config.toml
d_shared_expert = 128
hidden_act = "swiglu"
balance_bias = false
groups_per_token = 4
init_std_router = 0.00681
max_grad_norm = 1.0
max_seq_len = 512
max_steps = 3321
Below are experts of layer 9 (counted from 0) of a mixture-of-experts language model. Rows are named router (the router's row for the expert), gate (a neuron's input weights, with its number), up (a neuron's input weights, with its number), down (a neuron's output weights, with its number) and show model dimensions 224-255. Each number is 500 + 50 x the weight over its row's rms, rounded and kept within 0 to 999. Numbers have three digits each.
Before each expert's rows: "gets" lists some tokens that make up at least twice as much of what it gets as of all text. This comes from a sample of Wikipedia text that the model never trained on. Tokens count by the router's weight.

# expert 3
gets: ",", " and", " of", " to", "ed", " in"
router:528498517533504510569511480545535505628423561543483478517587424575410483516412488599535622549516
gate29:527497465472554556584552566506527435474501480459530478497503513486441530525452483546530497491467
up29:545425489560456563490438540523469587580498550584602474492480532477520502527528509498449526490459
down29:626473501496573484519479488641494449439439531401586437426430475512559547475535501495509471551537
gate30:519551322501546482546453451576524486502516490499389531471584529486502496557520564487471535475511
up30:458387597461502506452591546479502555480486403416554540525421514530535473570464513543494435423515
down30:490604417535476492492464439582460459476553602513435581462449512492518603467546497427562417401498
gate31:434524478536501551536478483538515491593493634543462497475470506482409466468493489523582503474420
up31:497371496515462613505565509480570497544484480529444461498466476494529525422520536535559522495535
down31:490565474499498528434448493550434458441449489480488502529519517590495443492463491458371457511513
gate32:519458546489416381537524454462541581439548483492534524491488525494466515482638580461433482554639
up32:516538547374509534462439510493544453535564639480513512536493494515436492567460532539504461570518
down32:494435568519430433486416497554543491470402454401504508496562516470399549560574525432445554497471
gate33:513454494497481525567524467479535453539518477528492518515583478627443431421497466499525489528518
up33:575544490548476469504487434549492453467527524516521513542518470514493526593443662489446562462533
down33:502406512476451521373521471601533540418542457439547483416438532543504453420480448478496483596488
gate34:549454664529518403472521505482465492502365486501493486497538556574554474453498465454509515446488
up34:534538435446509417450528587462441529447469560513481551472520506501442488521577553430451517499493
down34:449574490481556645600510397486583448555593554451539504498515511447453529488470467469530468458536
gate35:550501538573551459497493491452503564532563511480445547484549473485424489460501518515418486403601
up35:464495530556562485504516367433515507480491456423487506491525548504409487483560507546355495478442
down35:495481508486506519567503491505522523509522584516495509437523579410526509619428450437513456550509
gate36:566508538522502522441491468502534548507486493596500478517448440547542398527502539572474551451457
up36:548456519547558498528533539514568602558493576527504463507559399509472461558568538577475520505438
down36:505477497533477532502429517446462424520432512507565515475642476491454526503513448487525446448397
gate37:456528486586499507500522412483507508575446484500521540478572488565527518445452489647455652478603
up37:563474547526528447525597481581549554595490528540443512662465453453493536630430450388511520535456
down37:378556512480515621479428455501441504505481482481477489474497523506542422428473539516496487535505
gate38:350399556512451482505455557573602525574476480537438431531527508518484430478452519439528556523486
up38:510561480532458483551548503562449476454555564501479565539544524451540563584496417376491485487518
down38:451460505578422517522487465562558566589509543446534484555570578485444452505367580532560582461526
gate39:590518544490630509542509467502547551510472561508475474435439456498498504489470467510564520518418
up39:472507447508475500503573435513487453417419552468459502447505522512529394460548436465394499487564
down39:506510503407535473506470471538643587559614405560577446504485493469468575530469491524452511551524
gate40:447493465547474438440436559440498588569475486492463519480501436536460501503573626435509562479480
up40:543449497490439512434469511494486494642493581484448442538536498509426530524482430573594551477476
down40:465525542461567527475508565571505540546519487490490534435579495493496525489470462421482531617489
gate41:567456461584495544530371504427563494526590505453598414526488504510467493443439468413533423435541
up41:495515524532419559581511519451429521461560484520522545513540521481617510491436547510545506497484
down41:552419441569441626446460417569579504443500402439522538436434501512529563543420474463403451479545
gate42:469349567537439576462506531489492502463523530510539486609465518448406404562515471502436479441548
up42:483444401376463484468391503465455582458446547527499471501471498558562492539534465553451495579474
down42:568599524489524445501543584608403434489516513427479501424487441460541512498506338527493489544512
gate43:517547549567556538526549406506501410540478548497493518514455558476524500532492461554530555555489
up43:460504570610495434462476562549461494548492544509479543446506526492527517433491538601487520613470
down43:519468556505554540497516430428484476459521526569567486539500514581530598512540465416460477446579
gate44:523550506567502559544486503492503407467533497495547556504474499479566505435518477583531536491462
up44:514453421471411577605490484592448556457472509466553533490566552572530494578521496464394410505533
down44:527496394494622440543607534527523446512540472482546517608501488479523457463567500599471509480448
gate45:497554541463558451570528557484526541543522527592488527485542489576476513529475499579435544567500
up45:481513532456525612477516403523467470505468571428530460435450451534504545526565455493498459463498
down45:476532463506485517506525571505513379458449417388460561491442571526477475482531486525562487464544
gate46:454474508500497497509541515514526484546445477455381443569529488508562510503551500469495495537505
up46:590503553463548432515444518515514496568437536577543552532490551596538459461528510484539429509475
down46:405570566477539525531509530463483618429600472484524517529484472461517495541531530468549444412476
gate47:518473452490581538608635474532409438519488538467546524516456453593438517520505468421403593493468
up47:465436642635494391498569425472510461467553496467446466527506465421591505546534548472456437480518
down47:493493470456481472511493575519565648545542460412441513571596472484428401533460488632612479589380

# expert 15
gets: "1", "0", "2", "9", "\n", "3"
router:508517410529480508542454385529545536491555523401575538554573520489437480551445471627468546540468
gate29:625517518509541501435552518497560572441488461403455531532439537446510420498545542518548493539593
up29:529513478453475536468572564572499494525460510484522530438484515548475534494550535548466551444415
down29:541520418550450535411526476498540504489432497493442461451524480480478430531472521492553516487433
gate30:485570465486455462542466470507552545553476467481534573529475603566424480508467284480494441492433
up30:440569445419571538468561530405499402504580478454458432445524547487546509452470506507492443480527
down30:522464434533446517504546521536515476488515459486486396615532571426512476549575476489429492541562
gate31:416525446521468385464532437486610458516522542444486451540567496430581561529539423576472507469524
up31:539592499489556546565510540457454555597443541531530472439529526619548501466372439455552565522478
down31:533554602474485560422515520572444506493523552451491518480467521534527548457555573480564454506553
gate32:486380441554533494480448445523494478476533549486465520482499480508468498463501518529513530532509
up32:532511523481511441477530468526473501430535458579507469556467389469514474534549420473498538532481
down32:542630528617459519499418447512529475595434507485446508471420429562551508568477514462486588534489
gate33:524578472518505561436522490470556561530495498464550518453493593536489516465529514522454439453487
up33:414504446583550533557519498509456537532565498384484535546497498567473577469386517493454476594483
down33:514447479551554365576497533443524511433407574567435447417508549462497521431445487553492519489505
gate34:489413468483519535533522506544474421540456559546409440431435501459433516562439456572494504492485
up34:442560558572448515428403537452592539498500524548477505489534591534612478483432521509493571529521
down34:468482425506527534548437418478513450425502473491597461486501511394507379542550459517514535624543
gate35:499549535527492486519414499592454378533581579510443484441507519649418446554526506561478470517527
up35:547534488480522394475520476486428477527534664479505529467511468456519474549513445505474547498483
down35:417466541396522593484483455546468557624462537532531499424475493579529502399557441477450586410449
gate36:549489575564443447486509560534480582466462428479549458557515473503513439477445506530492452493542
up36:538507482480516557466547436394485544470488460470428454609538512401501507577458549447524578544471
down36:495490531449492449434574524524537451441616530595518504514526567428466506535584475426441460528565
gate37:481523505463538516498429632504603461438518549457508559456531518551504546519540518412448534512545
up37:450507460534477557545440474525525584410453509503485440502509374543516487467491428627532452501495
down37:582451543514551571516541498551514536452450469450491518498561574531445571524551488534517534457428
gate38:474499480474430558460553416486472568486490537475511429490493481456489482516544591549475443458469
up38:449511507622488454473496573493595432492463534556468480470515495522501510421537512455504596557462
down38:438463458443554436529502454488503522534553499497428534463451503462517512476581519493532507508497
gate39:540432509470548484561576487522548552504445514517506536513521455584470462554526575530488508546473
up39:588508472438477478560557436472535461425453540390542483506534444566464559509589490583496480554523
down39:417438580486548470512530529455420557554535477575521472547582385543473612504539485494533437591435
gate40:432528459446491453503544463551513500497521572462538436554479537533480464573527411498430578452517
up40:469463543601536589450523492509544466447457475596417489419447489483516561406488482486533428444521
down40:435527441553514413448429401543544487620558632478518519466551556463480452476613499510542601540429
gate41:504536434397494513401547552505468428446483506485534498520516521473507472552397459443486572437546
up41:491438447432487454508501391502563580523518479553393534441493560508489446467559577513466526565516
down41:422469546419529508466467479478494592581581511519457542491485564540466424503474474539482433533503
gate42:392458501432504463592490430434515556539516541485546450506545450516577514458493501566479605537528
up42:572531444492436540473586468490532499466495574490481463522517495462552518508455451426483454388488
down42:492540615561454509523439577521453480476550566476502578497517467524534620537527537413583499477579
gate43:503468461540564417482501500502499577533523564431537415536530503460506506507408412500446493448589
up43:538509370477467518558447454541515512448511554482544410467477547474520504540528571524551459551492
down43:472481436517489627628563496442508450598517539603556551550463554467526477498531495549470506493543
gate44:466537418548521557503448495440539474545461454536533444486569574519533495477477549461517522490407
up44:550502498487512513451448526446566477492513502437507500541569531478537534444495463434540559503511
down44:600440457583552525535485508483602545532585391484566522580469548432470543510544463511519462359505
gate45:491477448566470584550509484419473504513557615466571506574554450537544491467453581527438537545568
up45:600430518493441574426547506545541592509450565550563480566513489569543510482464445544474535505461
down45:500532539513443480497407518475432557462636499547468509536457478525455487484439422611477467487446
gate46:464497482457568524503576395467486526429528520561472592512577486643475567542458452446499488448544
up46:454412471621476490528459414562457561434510529472614505508529538522465471458477500440496552437523
down46:516553536496509508429511468525564480517541449478459486403491509439492532425469480580445504422476
gate47:508506444490532503523531548507538546517526468505456421523498482463486467413446512547545523550495
up47:557386530559449496424480450556610555476507506492549553496476554458546473531549573459533485483601
down47:536583527466462476523475511561573436437612465464450500408437503487490451570475546530568465584523

# expert 5
gets: " the", "-", " a", "|", ":", " of"
router:501514510443482478501432424501492645432441522414520537476475511456487461484504498568547359486521
gate29:579520467479524497409495483484450581484503387416545527550474489466478473468431493431486508407522
up29:454430454379476565505586540443557496432527466548592461468492464463622467512532570582506444465459
down29:621558521480547421481483574527494372499505501432480519398521614550415505558644506471461529496456
gate30:546465517532403444509508525455515505481481460516497476576612520566546557398520542473573476468436
up30:553538514518462515487452469409480467505509481475523438524458473406473491501490504608503445454503
down30:453518552487454494558531418522524437460492482514413565491473474567505509441525578441466509501523
gate31:498494615463415424435490539513482423536392380502475470484505567482492485435504490580438528503484
up31:468541498508434586480505422462509522443491464499577527467494561475531493461511439568507532572484
down31:447571469473458541519571497513529457591584496458521521501486525487500514509576492462552430504507
gate32:469525428489547461460528507471529521569512456459479473469510558569524507449489527551492492483524
up32:471530453502522494524444496439586435508565562507557424550478520533535527453486548473495570470396
down32:454505527420553567579496523544483497496435475558538550439536529512458461500454497500463393465534
gate33:510391527469506450481425460505468516448400533561457468473546492482399501536567631577512588567446
up33:495415546540476423481530461619465585456413564474507510528498539568450546522584493499583430485496
down33:551535447543499409484509484467419438549418532401536518481426546519576557493466536402461492489554
gate34:508519453530510501541450408519445484457482420477585572555461526509471471478553498465518487436435
up34:489549437524516481481545511542440408445453538520498474619523481558493438446417560442596516575522
down34:464532570410460448498502537515550558495479457459531492425565484484460521499577499501497469463547
gate35:475532478386469536387504503561430510361535486457497431528522463436455561498516420492524471446414
up35:411492517450473485522523500441608464517392524531413477510492478530538519461459499367540536394582
down35:637568452452498516567579522556543444433581438533507518513495518465444513447587487555516547559488
gate36:509558560544446504375515459466547380535588502370550482515640479441417591516453522490445478525449
up36:417534552561490492519460491438409574432554482539476492549519516489541494515432579433552441543522
down36:523496447351480436528458481544526514399462410500419520464504487503483418516412481471505547444516
gate37:497558418449486512506431430533490511487516421500500503531574546504543408475394442494514506538434
up37:484489468505509488485587412533499537530590572497569500559470567539514494498513446551518460467434
down37:549514513478459449440568565475484481380525524499558489411493412494458512538524528483544542573497
gate38:606514483522603616545451586539523526459406447506513533424511531512534503542490479530445433490461
up38:541526495484589532605550519527565516510452533518584493531534477527636489546498468481471418533481
down38:545575451477425502424480496512558454519431459541475443528593469521390420518465444501588564520483
gate39:498514456498492493577520524582536486477605598565486592552497481485452510471411441485477469488501
up39:560557456496571529468539504533549519469525489511540512470473514519488547586437491517510517533493
down39:462513491431538559546559388472441541450510565527572430525420445525474499462421394424481476521501
gate40:527538462505526496465472509575406424431436456498470525447515448437507447500488441469555524547520
up40:509488536468450585539366450435571559508433497477463463487487532591461537553467433458499461427516
down40:498536418476605463484457545542437368448526662509543431453506511489435440502535570541335569562480
gate41:458534427453521535468537473423495552473448448505475463520507515445469479494447465632502520485541
up41:554462553411580479459486551487525561506552496433535439540469479502394503460577529481440447430514
down41:509573644546409472510507585613483497469524529559470516436558481436464597409543515509500473451611
gate42:491516465541539488471539536492504443528547564522474505636393552535503488488523530536470481508511
up42:480518513501560613460397499413401556514484557434544456563404502529498449502472469448444481521447
down42:559552486481555514512464509540440484548503423540511433496522543510420455608508444493518488531483
gate43:542513474546460528449404563397570494478503428474437425516449534488501496546531434552538570498473
up43:595472487567500421565523500438542526627494523523507622453465501500518502464541443524531448561501
down43:504511534529496546530581497521485560536483454563503440476576436457549488486599564525444466511583
gate44:554552353498490519580538537473447450482454468472506486483471532571457492612529515456594510499453
up44:420492519516525513510545446503438514563503469512509607499478551550608508434546496525461580546450
down44:564510520509503498496482495511475449481435524466467488513432452522548447490484511481467423478493
gate45:462514504563531539433453497574501562482497488505499455567553419501507449473487485559557441517509
up45:531377444447465571610517470455448499487495449387541453461497521561419475488532402503468507559511
down45:497534590433465421446494515488449514410518557512540520517501479427516568492492512461474491485414
gate46:515468514576430402396524541527490488474475451521481578502489484580547488455377516420592380425486
up46:517439522526475460483522532511417472467550584456550529437505495506448486383543488488597510378467
down46:453449552564465440519518515521457419485402462536590499453442509506471470468594513554536488497511
gate47:489498500488512488446580482409470523500481531475471540537544477438535478504518465503472444550525
up47:459486438391505603479537498496479478447508545498540439459541507486486413567543549496510519495538
down47:470418518522554479460523554461456534406572574501523520470527495527441587476512532568497499489494

# expert 2
gets: "\n", "i", "an", "S", "A", "z"
router:449504546482545472512494500503505506490532476601477582432453546490454466506558538439566503361504
gate29:602527441546472554483475526529498378493479542593520566460491559492416509415540463502497433487436
up29:619571540543538574571525493640474417565508466483513600466524508430543505479539509570510522480549
down29:525508414472450425423467572452482593516459441477470620570462544601430515426491559457389504486567
gate30:574486439472498470540470477482594514514475483465529468386465596427524485472568524499493417504586
up30:482472447467492421552453555511495470533486488502460470582530534568481444509474515519487392522501
down30:533581514474636444443586505449530593467549510540502528469408471545515491481578432481398459545476
gate31:550497516415490461449513583477517491513461477465468506433490566496472428510546547480507497507497
up31:536520508498480515388531468474523418471586475584544527478524485464540503441498471464506538504519
down31:571562555542481524529472482464441488553493423556560537618583492571487442591453527456485496520414
gate32:496510484544543431453483534460524519482450499498612528427451533477498481562582535481419548552427
up32:358460462539459521546502426361452507475409470537566485449430501508512471428495583476603448523567
down32:544563520411492477597556482548431511484511494479352577475532433387441497520540428512515483596473
gate33:457444432482521597514529488477548549519509460514478643382550485487461430517486479433478485431521
up33:404517556536499534661491500422444441534443371545574485523381465517486421499466537519464501485469
down33:540544594439378434509417416563550523514467480506497507548511471585443494527520484503599422543431
gate34:495442472482505597513441501491540503550581519438405540526473525482392531454503415502533486477538
up34:493456564452521516533479493613542515524403519543523510572447458470417504576509497532490521467414
down34:517473410518479532463468511519511523441541565507435506512515523530590635513545594468532481512468
gate35:500465498496475477545482527466439597508469525523406556529504406493439490487484485496559469473496
up35:456578509506476550464462456514408431464532474515412506490549469518482545503480488547458407384522
down35:413491517616506423558482509485487563570550438487407476438578492473459501491540517459487482594466
gate36:547508553541517531540480479455465559514523425555468525439440457424398445505488492563500513494472
up36:456479518484458639464548451501477537522512532584481547531473592557521541487558532537530474436554
down36:510441514488459452527440410421634488426487491451488481420548437459428472503465482453603560535580
gate37:564543540418487557573538457487498525435449593499506497443465511526497417493438534459495554383523
up37:592490373640484427468468617411512417550508488497574500461563416467536446553542512552566453588497
down37:542538451486514434486585554468537481584455468440488423601409555508540431486453527501530487458485
gate38:486524395515574506500449495518525470378562431507551436477553464412544426598466544532416481587475
up38:485507571442499559463432600511447440491595539476441521517487439486499495584587524433499468447473
down38:455461540485549456570578508519467506510388477451515505505409525522436510486513466581455552534485
gate39:513514561465518478521503498471440531474495563495498484525512526466586364505456510592457470500527
up39:495464507478508470545622532561509569505527491550486462536525548503493442516537583514515404464594
down39:465483460533502441524590460490465377573476479489511461544452486515480517536488485595474490474503
gate40:500491536551476412448458472482478458508566542500410501476500459484440425508480594509439616452499
up40:461472420522521585493455469551442421512485549542475345447492495483559485462513522437530614544407
down40:458486486470474487467547529521444491485530442443554482541478539552551548481483562514516488464603
gate41:517457479449584490516476515609472442446459569483542579480540546549486457532466468528518591535456
up41:594469452560525445544441546499555449469558551434539469450514401514584536529493487537563496527555
down41:522484472501585546491563443537462538518504541467607530495549494448506524539488538578492612521510
gate42:510556489470535510545475612599499523444465475425438432445447591490513422446503437405521485533529
up42:552507496515526409471531525455591550422539453394478536431525569486543397580456462543389553558466
down42:576567458559492498510479431557493438466483518492580489530339527557526505468456475446484444477483
gate43:531509526636469499459479488456469522540507503530488469480453503526446494453626490470496454486577
up43:503511461435450513408475504467496530466522557462426431507607524498557485452514488527514497430586
down43:488484498553622524590535475489526516475482519604432444533540459531444495500466575469538566546456
gate44:605594504472547438451523500605508486458520516498496561498496441431467475576536455547467468471616
up44:557531616557488461517457442473459567456610456544554448501549465469518449598495387569601461421577
down44:502480506589556421518528429558563531482482468437508565600507438579424539483522540500477414497471
gate45:614487424410505456518512423514446405513465577480516496480593583472426478594503522492475475449487
up45:395502452454475566459480499518549520522452419545461519507495383523448510525490485582546541426459
down45:555576542539565487559557434520483484530568430528415508531412539541512446504417481457407425523586
gate46:520538369439504462526565433559426507494488440494433500443505488462499500523562459583448549442385
up46:563496456434518509669487494538528505532462418442507488521534456468581419460507525422463478553409
down46:496497549506497505443470467544498513505448487486526511505554557490494503490463475581527485578476
gate47:403457571505486475482558540502528508522587569553495535513473445582504437489462432464474450476450
up47:585533468515583481584471570440424463515463519420457495402488481510566503491511397470438532525559
down47:519592536476437460499539468502469517502457455514458515456488456498677448572430525455464556590526

# expert 7
gets: "9", "0", "–", "8", "7", "en"
router:398504487522435516475523471491548571517517452450448495579541539556433522519549442478475488432540
gate29:552504495491394508471384459564477506523531523425417505532478498465399484536549523666501431531477
up29:505469496458637484507572497426554496422526506483504592507544434441507464454476609555532498417427
down29:453457366512407568511442436569535497510487533493547505501478552515446586467541485535404445441511
gate30:484496387558432433515422535524538527562578493513423430567494500575471489429499527507474507553489
up30:471463416438503522509547646502448521519530611494551536410462403413548486523504477516397547508519
down30:476566496473491471397506547503585520575475436424485543458558492481565488529449494535510483546501
gate31:427499509422445478457442476525491474433430365497438432541456487465418498548465434476554553481488
up31:471517539492477594431479545483458528533495565587501453459424478530461463481547531487507480431498
down31:458558516500447447532499526510543466464576557598492505508521455539482442432508434490597417577453
gate32:464478508513434515414508514499546534576589536455448557548459481513502565535504423512572499395594
up32:569496622448563510540547501482455440434516516512485492448463538447496536471521505482473458545517
down32:588403497471526526507555458478644479545513582494514554542511424542504571473442478480476481423460
gate33:574544574481581468485479557501553409485382518453471487437529499472620483533426480519535528459511
up33:502491445556489498456496457495476464483521492516554531417452509479480477436513570545501463466575
down33:492460439519508491433536510462437462464554557498478439540518437531622465500438418500532602525462
gate34:479527504492390567457528509540569529489476523518386455550547465527546514510515591440445494445539
up34:514542568543524501482459519489464471503498381450576482489452502514454492491582507505531584576506
down34:533468443529488491452566468501520432353414560549402475508553540473517445586453496420480526519486
gate35:463499502564491616546510557514547447529540562505506433520501542554433549430520495552512544478544
up35:536526450528464451466547513427470470470518463404522481583487512506478441444475546583507497560457
down35:480527594447596486573487595509570498613436485540549482427500476644519533497508545455516467543562
gate36:426501437599565465536510499424537520644489528477424469528578532548512541427567505542458469535533
up36:532460577553494588601501505518618617538520478498555532465573599484436534523492510445484562427456
down36:397489487502562448508553525478471565604527474458374539504441537591564489488463618485518499451487
gate37:521468573368513467489438466494502509497453550438495488475531477464487489490530471522508469487474
up37:591579478521492461545492526448504474541434521464535535489559588404494541486418598412567516509457
down37:525455525495509498508463566457482470442533476536529545517472475564443566500597506480477533585529
gate38:501577523580479539485510436543490389499514528483412549496495451476504547515496480475553446517501
up38:505449456508507441487493524484491561495435562422571567505440392553500489498502429476592470491444
down38:582394545607522435541476573553469444426448475576437568585434471434475549551546432486443607505468
gate39:529512467494544486465524544538577412431434446482488482509516446399502455480569386513469468405526
up39:572432431484504588565527496514468397494544419478494493526514499501484558509386558505436446485501
down39:514502500520562443375525484559526538505505514553475511532472514530570375402517443496502482445449
gate40:450516549521527475548466527492583520500578463530456524598491536464557505504571491533508530512468
up40:450392463467412463581462517573527559512477482455575585520541551504603433517535492416525455509447
down40:558555504464591512467455557586378529533501499502567430506523450467446496495442475576526459478433
gate41:607477440487503492560519469461544532486488542487542513461613496538530502504500471504446490534612
up41:512361520530462572594515471588445529502555463470483544543471568552538500484568453492509398534481
down41:478527485426516533536570501414489533447563481580510497531482530489573524480381437468547525509507
gate42:443495528544420410513447498339496511504465418489476378472525574473493506433534538497497440577480
up42:530485478582549607561471623496461489476490495457521462564447498568453468513501490452519556520495
down42:546520522521499400488439547470572471519476456560473540406534443453560531510426630468383490526477
gate43:400526449548476472530503497453487403480503433469634521487406464427498547466540521502557597452510
up43:416455565507522403549466517486567556520481507531442454469537488505396605564574500335429558466497
down43:489445548540520627425429506378503468483546563422461511530459478464562526553498466476467536524544
gate44:559488436379502535551493472525541617565489464481478539582512555491482578433518524522496484501457
up44:453530527623459556532513596497525402551531475486541473442453483467506417624480622462537504442577
down44:511511437474391582559472446448463577450507559476455564561570420520473549553478426487464472523503
gate45:445534449487421573504495550453513471484567576546505557556500520524483496508490508540395492468523
up45:523397504514542530481427535501530567410390485396596502544498412542565561491442514523573532446497
down45:487486482571486547494507515486432527511584618432534480486547491554471492503420537523579494512426
gate46:509477433454513543529547462450521553478521467465501481483557511448404498543521632589479505439567
up46:528482574402563520441448500559496449494490524480598469465460460498592475503501453438530622501443
down46:539494424529482506558482526555493518516471448479461494551518448524557446547429546489500517527519
gate47:480593525544391440489466554482528477428497430471609527529440529479483513509494496465559415455496
up47:520460517575476471458524475470541532523510511492449455506484522470429401530625518443479502479470
down47:452539528517520592380446389553466450490501398493479553482485523492399466455451559486591494472411

# expert 10
gets: ".", "==", " f", "v", "===", " v"
router:520542462532553419484499489443539490525482569491465531471591563503561389542485523499487442439472
gate29:552520486605480533536480486527526529439509492564536557500539483403595524493426503596494501426539
up29:530540496533489566469504504512479520463505514551550547492568538486445402460505427436414455497495
down29:447482472451500562478468504510483373464603492529533492534566537522477525556509493544475505453484
gate30:449551603475580476503500494555462494557531416459475578523498447545450421550440539450471559456442
up30:507469528490526451530502451484537487489458505443468487476453483484485462477463494492538538561476
down30:474457504450533562537517396496462460433489433492524586427522547610461464438464433629534511514488
gate31:544487470492556431529529416449485616545506507505463613555608529457479413460487484427428442544550
up31:501589518595537438444466416473465482511487456524528434533502563496601474498478489504565512412548
down31:625481423476460535502431584461464479496473479601468521507444510524462491466511509554530536431558
gate32:490543517485459585569454500382567491496454514523434570486518444518550511494498471490512517481523
up32:557508413513436507434503487463431527500469490507467540597563486554494540493485496552484553515595
down32:400554406462567552531484458515460393518615477498528558511477472637471439551472605468492570422520
gate33:577559360458487435461478447472460535446517575498534491499545495412468494488424487578452500454509
up33:513457561440494498441535475443488445506408548536533495493449394453550498450532521534563535463517
down33:448503543544470534502477484512543522538460568523424426539449580552590543486486494506585499419409
gate34:503534510535522415514517496452614466493455553429503451520490516439497383506466510516433488543578
up34:459487435531473370426534442495519524524523493489472411532469497503523472654469624496504418562490
down34:433502469408481464527407495479476466554481505480577520541438547455497435511633547443525557599581
gate35:403540464514468456518541519524465575501522424561512460529571524602507444488590540570454468556577
up35:510518421508563525480487474456479495484524419485478541379546530530478486535522549517470511452523
down35:628485609571450517493553566500514481471436628510463577487446551443498419477462419581449438521469
gate36:383514490399463550482555503474495508550443551419538467476500535513535473499405476478460514463456
up36:451535541549450459495492506550618527509507514524561530563389492541430502538537529563502494522565
down36:564489504476480494477541516559564497530459500538614503450413509547514475563504517445477474485498
gate37:481503502486628601514525455482463514564563533477482480547512492481432374471426496492534459379511
up37:549480571474524497521435493512494493410418506468511486527521449547479501474429425475543474596562
down37:575637482544436555444488498570441516477511617590433515540520496500538520448499448494376489476418
gate38:526510423512521511444537474475508434493574430468564487473582506450500481570536512588412466554655
up38:501465493486469553326554541502561473409549485539494482521573469523529433592517556517534480417578
down38:529515483585491465575445444469544516523560516483470488559478502403517517456433462540558446527583
gate39:349487567453492591446518538471578561471553572420462454505484513476564491474527464555507518522379
up39:465465522533546483445489487523476443486444516537562465478536537549481587390500510506349598521503
down39:539437533483458463492434483518427419434506539499503504599449532533524528572459512434536398479438
gate40:412505488562570497572470527491436534517488573494395521553509519559495452501502441485471569474467
up40:555508598497514486497509474567455614460524512433512526440459501496515497529523537565549547502482
down40:451410479470484542483498401565520512414508472529476489487424569532499431543496506490417435538539
gate41:602504418533525484445501579456492493572638450487556524558477497533497514409520586477456490506501
up41:564589574498517513448486481480449494443523599493538455451471513549547449447402506555503622525490
down41:469583466492511537455465539518487544611522416566477431537522473553450493558512447460570485471477
gate42:504501400474480519518501491478480555531502442531483424524497494555501481568445498502544547444472
up42:554499486549550487489487412540431490407500515513429522526568481481509495544400501443609609476423
down42:552548458451450476572597576520548533455567565499507495428469471529512471495507566564446542430374
gate43:490528447473573419485452561467621517423559516597428544484573585516473472399481482425443535530523
up43:430437588476532532485469499606473568497471479492492474450513491485409547459512520452502502547410
down43:418546496421590586481466526485615501500509455455446564555421445544591517504497512431521539409583
gate44:563542520494527536556554579448533521515498474521538549454485540446483477580502510436498505502504
up44:545453419565550467486484492486503505471433510474489490467550494394498514570561550509558490588517
down44:443581538540402529445394579503348488561526515391440510537375463460442465502498509474436462475447
gate45:539510537473418534524497635531533492429589531490512535508533493414535499546488445588466524531507
up45:554509524526487537369512556525432531458462540431432443486598437534534489520515434498489468355466
down45:418577463397543584573511639455494496503410466507524540589412590504478537471536425456508485481465
gate46:495547495593475474466558493424549471499504536537510499481463557489480498565440542589535508462526
up46:454455630579478440486449489494543553516590451485487585506451491419545491407527535492540516481528
down46:520511488460485565421561491565550532516445481514477539598467458577461503539449474483551441516487
gate47:467498482352493482545568527459515530538482553518518497523404517450547496557386470471692502604579
up47:497466496492471529573537524563491375452489492579465487462473516578661470593484454462418499603421
down47:456517491436607423409447521456475552601461512477473388517469517533380529489526536465490423408527